{"normalize_top_k": false, "norm": "rmsnorm", "qk_norm": false, "parallel_block": false, "init": "uniform", "init_std_down": 0.0501, "warmup_steps": 200}
Below are experts of layer 6 (counted from 0) of a mixture-of-experts language model. Rows are named router (the router's row for the expert), gate (a neuron's input weights, with its number), up (a neuron's input weights, with its number), down (a neuron's output weights, with its number) and show model dimensions 0-39. Each number is 500 + 25 x the weight over its row's rms, rounded and kept within 0 to 999. Numbers have three digits each.
Before each expert's rows: a language model's description of what the expert responds to. This comes from a sample of Wikipedia text that the model never trained on.

# expert 13
What it handles: Endings inside names. Suffix pieces closing or continuing names and words, such as ed in Kennedy and freedom, ly in Hillyland and Willy, Preceded by.
router:456521505523467530538543454491526509497512489509500516500527501470512526498506506503491523497500538488527460543524471480
gate0:474501469497523510523478442515540500490508486476484507503527530522538447510490497486481559515497475515522504526525504496
up0:494535495512512494490477506503524491476498495453497491528482539515522511510535486469446520491515471516484486505537514541
down0:479493462490479536467475504560457512489511499486482519542477475548478502487515490532540525485459476496519498490490486524
gate1:521500522494532527499494523503459485520473505503475459498505460498479542490478501484506445472448494478497486541490531473
up1:490502460509529515458519492520515471501540531466467444517472542541516440485536505533542505516512515493531540526492474498
down1:472512519503515490517484519491530486540492557439527524511468481507496487489485467507479468527483513490539503503529533460
gate2:542538515493516522483486485486496488491451494497498481521513489539516500498433506491487532530414493525483487485525565480
up2:528496474458526484482489485508481492547520480490513514507523510525516499476502498493457469512469526474531523551496426512
down2:505495521500520466537501520517485475529547498515491474548516507502493481477529485480546525494470508577489544489525475505
gate3:527498463503511505513486485504547538518489441492497521451493515480497478492487535537470516503452490468475485477528446495
up3:523521497562476512480491510500502516488491505533506491478493492520465498533480514488487485493541490502529512502422519545
down3:493483503551497516506463493532500514466464488532425507476495518505512505511495482484478492460499509514536508501428480505
gate4:473461528513459475521514535548481468492512502479540527478537525510505500488509507514520476513525523534448477500483493494
up4:472474475503511478519554519506530499480483493521497484462457544541512482486471495480504490531491506476549483495493528452
down4:512506498524515484535499479513500486502516453491515509514493489510484500503524513458481489529517523463465518504513452515
gate5:508500494513494495468507497474541505517514488559518505521514501457451491486464512448470503483505508462501513509513490472
up5:491512514546508479477510480516483469508528539501519498479506455517489545516522480467477514515497516509497508515467520489
down5:474517488505479502513467506526534501521549504438492511486491514464511498501453458515515485506486475526485480525513548518
gate6:504496492516489539515481485504517521496496476530450536450519497499506483441485532457508474474516516502510473499496468463
up6:530515454481505473535513486481518496449470500510511524487489476516508482497443499489475534496490506499508498530500523480
down6:494478507523507505529467527484465491480498521491558503491507475505485493466518455524485528502485515480488453493466489533
gate7:492538485484545518458469482516482487503539508488511494491506539502469536508529495484524493567528475501477520489506521452
up7:475475520476504520510477559516480492522517529483489485475488480463482500510484505490520511502530524537457514456521514528
down7:459498468507510510500510510511524496519559497482507485521507504523513529516533503492514510495518549521535509505557504511
gate8:541497526506489513462518536540493473499495449469452487513494531477486515516510470493509489497501515494475494459526521529
up8:484542481492503516529520534513506520517499509531455504539487477530515517531543466512498500476482524492443485508532511504
down8:490497505527527524523531502485458446494483496461478487504527521469479479488495514466517505517446515494510476507484496486
gate9:507524500502497503519459517523545479504524554453555472487530513488511513513465483529467504506493481493521521511518432513
up9:498518488537488502514509483550448520522509488501506492493505537510506493569517493483490517538487508471481479522503516526
down9:500474515519533451506532533509482537502478490508483479529493477540479466519488482486496502486483540518507467561487493478
gate10:540467533556476487477483535522462457491454491540506497503484477465491472517494521507474498473478544503491500497474549526
up10:511477501490545491496489492489492477528497458496483499466488534517537530494491473491465495505552475486491482509486460513
down10:467502475545482498472494512501532510507498472523486510466491468514480490496523475487514497491493543492533445474528476465
gate11:489503544497488498538493525536495495527496497501479532465503457464488492524516509504515490504470504437484527519490447508
up11:564484484511488488529496516478481457496496507472581481498535477508524501545500541554485528492483515529501507499490478455
down11:477506448518510520493489513510472518504480513473481492511515481509480503481542477500514521510435495475492465521504454514
gate12:495505528499488492514448544497506504485514484515499511518474493497575489449481494445511523460501468463490468492500485440
up12:536472526513526517497495477523521444507478511468491514482541493539505486494515498468484496543499486515510490497521483528
down12:519467496499459504518463509546530438511454482505534483528476523467558533510519508499496542516461543495518535469513476518
gate13:515485493498505516515541480471535489518489506420495509495478523508531507551506552470533554442498499543547467511476534491
up13:481524535563502498493486550564509521504516481430484504499463503489491496522506471538508518522476503521515463503497555504
down13:473506465438523518486492505447482509482528471501421459478508499510452526473482452523485509463494521494476526473532504522
gate14:514527479498498477513497492514505537492489518512475501524533557518500477450498503477511482529465493504483560506476479475
up14:498469480491496491507517456472502508440510518489501475488567470515475495540475500467549540482545486467495476512508485475
down14:500492491503497511506554440493474493578488499522517515514542540490462518494499493467501486468492535531513485453506501497
gate15:555460488504502536506450489536488461507476498480511495485508504493463478505528478434528495519523475525546470510478466481
up15:506522503488491488431487505451537509491463477461499516558503524504497492497519451526517497504537485483471462550492498482
down15:556458485518528497481520514479487539503517456514503522446510507506508519479481514463529510468518468539475522498458489502

# expert 22
What it handles: Inner consonant clusters. Inner letter pieces of words and foreign names, especially ch after ar in archives and archaeological, plus l, og, id.
router:514500459536461466542542484529505472512498465518537535483489522522507498521503527494473505482487468474519478467465502463
gate0:513503513474496442508496506534471518543491455538491510526511524503534488516520515511527494555519494484509525467493514519
up0:490470516522526484530453471501525490489485475492456538475461458509511474545470486523522472522464480548507461475489476509
down0:550484514520479497455499493518520514456540542470520533470484511523543495483481482457497493458527523502515523469493496494
gate1:533518516482485479480480520490470509494501468490508498472487519503543555493495526508475529521492485468524488493495466539
up1:552503476495550515516513490476481504522493496506496513520517477534466503519525481508457475540509493505477438529493545498
down1:551503533490484512480497515460521487505512466469504469502498509527561547494520471513522550497498511497487480478533529496
gate2:479556446510556464484481506523489481508526493533486499491492514522504503476516459488498519528485496538492525532485480501
up2:511518505531520525521484492519494518539480515512504485537512541527537499449496481468483518483524519469497524456508541511
down2:470460496480508477510487521441484503474501522507523495492526472513497540508516515528504491496481502465520506473518467531
gate3:509502508494465562503515493457493492503500528488489531508498493548509495524534509523494476462508485453501546510473543480
up3:523523509505522478518436529497531511508510504523477524531472471505514496508503444480527485517534512508464521483470484502
down3:520487517481503546501465458502550516480540509544510500484492497457516490544488484520488498520486474516516492512480482530
gate4:535501471528468488514496460476480512522507465501488517517477510496449475502460491501536442508534489496509480504570465534
up4:470491524442519490538490492471520455559511534493522459480475497508481473495528478501491510493533482520526541524484484485
down4:522431512554532494514483479487486505512523526514513523507513488454511524513544496502495492550490505497511499538504523494
gate5:527521495466473519516530520516477484490555517487502512484495531490496540489431461517498501558469517543523525432512478488
up5:495516518472476517487536524493480448472500479503490495487485474505534478510484514509501473519476501491508507481476483483
down5:527535495506501506495501546502535507474549479465518525508520514506549565510457495497503446488491468490472495493534483482
gate6:484480504473507512549529489520477511518460460523509488524521483531510502504535465453494511521500511534489466455532514521
up6:484508488528491482510448485462550514502523535472486522502461510518505510423466481501511456488478507476514480480528513486
down6:473461486532509487460521495470532494559508464502473501503514508490514551505509480519489491501493542499494450497470546461
gate7:466534502499538513480512498510468491520541495478509508494490495457490488501475461490520469498517512518491513518470491507
up7:488516458506512506541474462483531499511471535509509493529510459517541503458493459527499503510492523500528481474453501501
down7:487494493516533467539478512543495519509512536483487494526482521488513522533511495458499520490514481460533471440529498524
gate8:512468495529476491499496534496495445488537546498492491492489519552456468555570513511497492492540475526467491511484545517
up8:489547484503522518490451472526482454513497547508478459503528461505495496462503545506512449507490524518479497505525488462
down8:490539494491487541568485476506492500533507473519525522510479526527463510479465485520509485488504472442447549485490475546
gate9:455529463511495470523469496513512484495527482550482499495502485473515502512496551517517554538537479444510494479512505525
up9:482507473482541516528513505489479501540520457453491502492509493508458513526449507541502508498498469501527515539514447523
down9:494485453499485483479490512481492473479505475508488498539515481529547474522499501535540515541527507523504543513493486496
gate10:505469518504511488517522503512515542555542529487472499524499488511500534512519480509469491493500505526460496499480496458
up10:501490477469520489473501534555506557511499485487489502474501514512514489484524517490542494471473491505509506512453465489
down10:447456506521500485465509528468473524461516490484475539506475524489521512490547452527437499462471549521488522467459482482
gate11:469552461438471533467448530477473497506499523522511479519530510513502516459467472493481462494446463549550528464519501488
up11:487453494472528470519484514482473477455517502478462527490480481566498522483481443509536542467508507466507515549481506486
down11:563526496478510458496480513496496498504512523476486486471479482518535499488527475529476501517444543462517522525472478459
gate12:513520510499506512522515468473536512495484465529492543473534468477499490467567504480488471499491491536508488498490498466
up12:464470477519472502495482495510478494518499474530489497500466505499497506505481503491515511515482442498488471503501471489
down12:494477495525499498465529468525521546519464461562487478515507481483506508520474501478542499484548527500450493513520488524
gate13:518505535478524462525471537531533515470476503521469463516476523514517480509512512558498498529463469474520510508543516531
up13:479484496506518512509488507531513484499490497477514545493498510522473492494496492487568503523532508483489516516482499529
down13:520488493533488503456521510484498518514541492491493513528454475503515492459519484480467510512541461516496476461510493481
gate14:485525455484476466555519477455505486517522494510529514477524516505494509503497513518533473493513513542521516521480486482
up14:480543487473554468472501487491506486519501504493481480499517495494515486480503442507495514522517441547501467549520507485
down14:511511502516536509485506522499535505520473522542455506446472502565502517495500533497500527524515500516496481518510489516
gate15:489512539495518476504498449453498520532524485506508462478526537512503494494532481486495450488505529511497507489510497483
up15:517527535502522524491502478488552529512508506490460469544518512521499518490482486533515497486545488453514529505504512450
down15:496536550505491521499498545548549488505534540487492495462487524542478474496503485476519484510494476540481475472547490511

# expert 14
What it handles: Table bars and punctuation. Bars starting table rows or cells, plus commas, periods and colons, and mid-word pieces like in in Clinic or istrict.
router:524500524472535550467538463510499504531501467491512485479526478483545466479450535500493491506477495483500522504471490491
gate0:487483560509469496483505511506484530467470481535485524513495507490486523477516476542501491447520479487501482475512524577
up0:512490534559518473513469443466491455519524501446548540521480505528512540494540492503474455511506458507489491550490471508
down0:473478507491492495482550484491486515507518494526468518480514495532482459466524521471544516512507480513513513456494459493
gate1:499474459476536502486514488507496490503448436506507534522454522474473505485510524511543540479515441506476499490512508544
up1:498482510483506508515477513517488529493481492522434473483523487518503500478491486471489494479494538542530479483524481491
down1:460474503543512530455482484515533502538501518479478492505541527512490499466529465485488509532466518493481508480518473447
gate2:524545483504507506474483509530489536493463513463490486478471516492488479518497529452450509489529477485488499500506498487
up2:488496469506496566480508460505496537471526503506484547504505513508526532495514490510469542529508480509505478520493493473
down2:524478509479503500498440534475462511481448499507499507488441466495505574456500530522532495504485525447494512540487496521
gate3:518524519529469464563496470547481533523520515500488489523488529475520502486490488504506481461523507517497493537508450467
up3:511477502508523522493527502531486462537485533462529494492507499506556484482496526466507479468567453481537459516534533530
down3:477477493507487499534506478484522504568471492506496499552509509488461531467519521488563510515487487515464535489557487506
gate4:481485510488530501466520502502488497525524476495488494493539507484511508458465527524507488452509467497527462495506519500
up4:519505499468509503492488501500533528482491515568477482517509507586513504477451489477482453523515500500525516518502521498
down4:483504514486494496513487472496560448522551452496477489487516508539482468503510472518485499517503452498516474521455521490
gate5:501532545516512488517466429487508520497530473522504532488501480470532483507491559487500489453493445525485510458482487483
up5:514505534511480523481492511526466547415491531518498519503493523512482512534467472498465493558503510488495496475501507525
down5:524486506471522503501470511473493511530475530481496483500515509504516528452497476527509446467527527533489505479487498511
gate6:539504533477510495483512504477500482536510496475499509517526502506557522488492509498510511494524512516584494469502507479
up6:493492506513507535519524508500516508515502506494496521517497491544514477499498455517469479483487536508486496503519526543
down6:488523443516520511508488503486506537537495490464493503483461524514523461508523528507509496485484513548474484511515445518
gate7:494494525500533466499489485540487493482552492502526493515510456526509484473464497502495562520516525479484467531503509517
up7:467464467532516494472497460526518479508474505533486472494499507510472480529516479524520489496527519481532540512546456518
down7:554510471496497469496519478470544480474488492505510526494461528518537492482547510501486511494510498446499434527503520542
gate8:553486490520522482531520494491407486467514527490455486459512456507518485500511526522528467499503480442526476510544522513
up8:483516516493551483472441552507512511539503513519485527518494505536481498491507507503474467508527457525512515459526485484
down8:477496525508509465505485493520521476513517565491555524476461464498452478469491494510551459480524518505495507484509485494
gate9:522500527472470521521503536486493494484466516494488492510450493528518544452516510449482516495481499486486487468485515470
up9:494443488475524480530486513508493484459490500489503487506475507500503508500493478510452499547487489524532510516483512496
down9:491447511532502521506518549476526479466469480523495525504511494489502524523522517525496508515495456413488464485469524504
gate10:525513532464471505476514500450490499473514501500490517514498481525494499545499476511562542481564488513483471523511497481
up10:504515494482475461504514524493509527461512458488513528505484449500538478463497504497536499487519549519478477516525443459
down10:461492509469493520499480508521493489510516503505526451468488558466508483496509489444435485499477515489536491500552504483
gate11:496477483480496432525500499492506428498500510506451463493492535518526554511509505516478462500515507469460498471503447514
up11:465488482508492506517468473492489530481467520466507539490443517458487490502524482491490480445547495462454501479489483500
down11:560473524434496479467502527483498489500516511470519517452517442474557515509500474517494517531480525526501544562490466512
gate12:534515493486504504491532524491473478513495520488503533493478449522483489520495487457549536500510514451503482447515496509
up12:495473502511480479486489518517504472493501514485563518453525504450498508522505536521539497481486490503454474509489506550
down12:521511469503502522521509503545516551496487483526503554530473535490492466469519518514526478525494538474485456522492527495
gate13:501474507469484496483551485483492531462543516513507493513519468531465471488481505492522477506504482514490494515457510494
up13:532518478456527556482524522473482488474452546464492474500521473502479537465501497490499518461516485499473508470487484486
down13:521478489532527447426475522440459545476561534479511498489512549501499463527512515514469530524506502503511502476473505515
gate14:486517510508489532516525493507534538514467506505479545455553513507512498526527517492540525529488468495514503510479497521
up14:486517520424479491470530522492525520499506466489510479506507458497535473526497503511492525486517483488447499538484503508
down14:445502507525490494459447552518485501496535502523529492566489457524515496476466432503497468487497514499501495492466440497
gate15:507487493513518546502497471503494511481482484513503522507495465519486488500507495539515534498571451487508540468454490492
up15:458505462539477506515509508454474524526450468489512483539503526452489503507503507463492515500488488490511500510493458502
down15:542455501491513521462521474525498479482454473492467524457495492507489507446526517499510481484502484494512498487528494531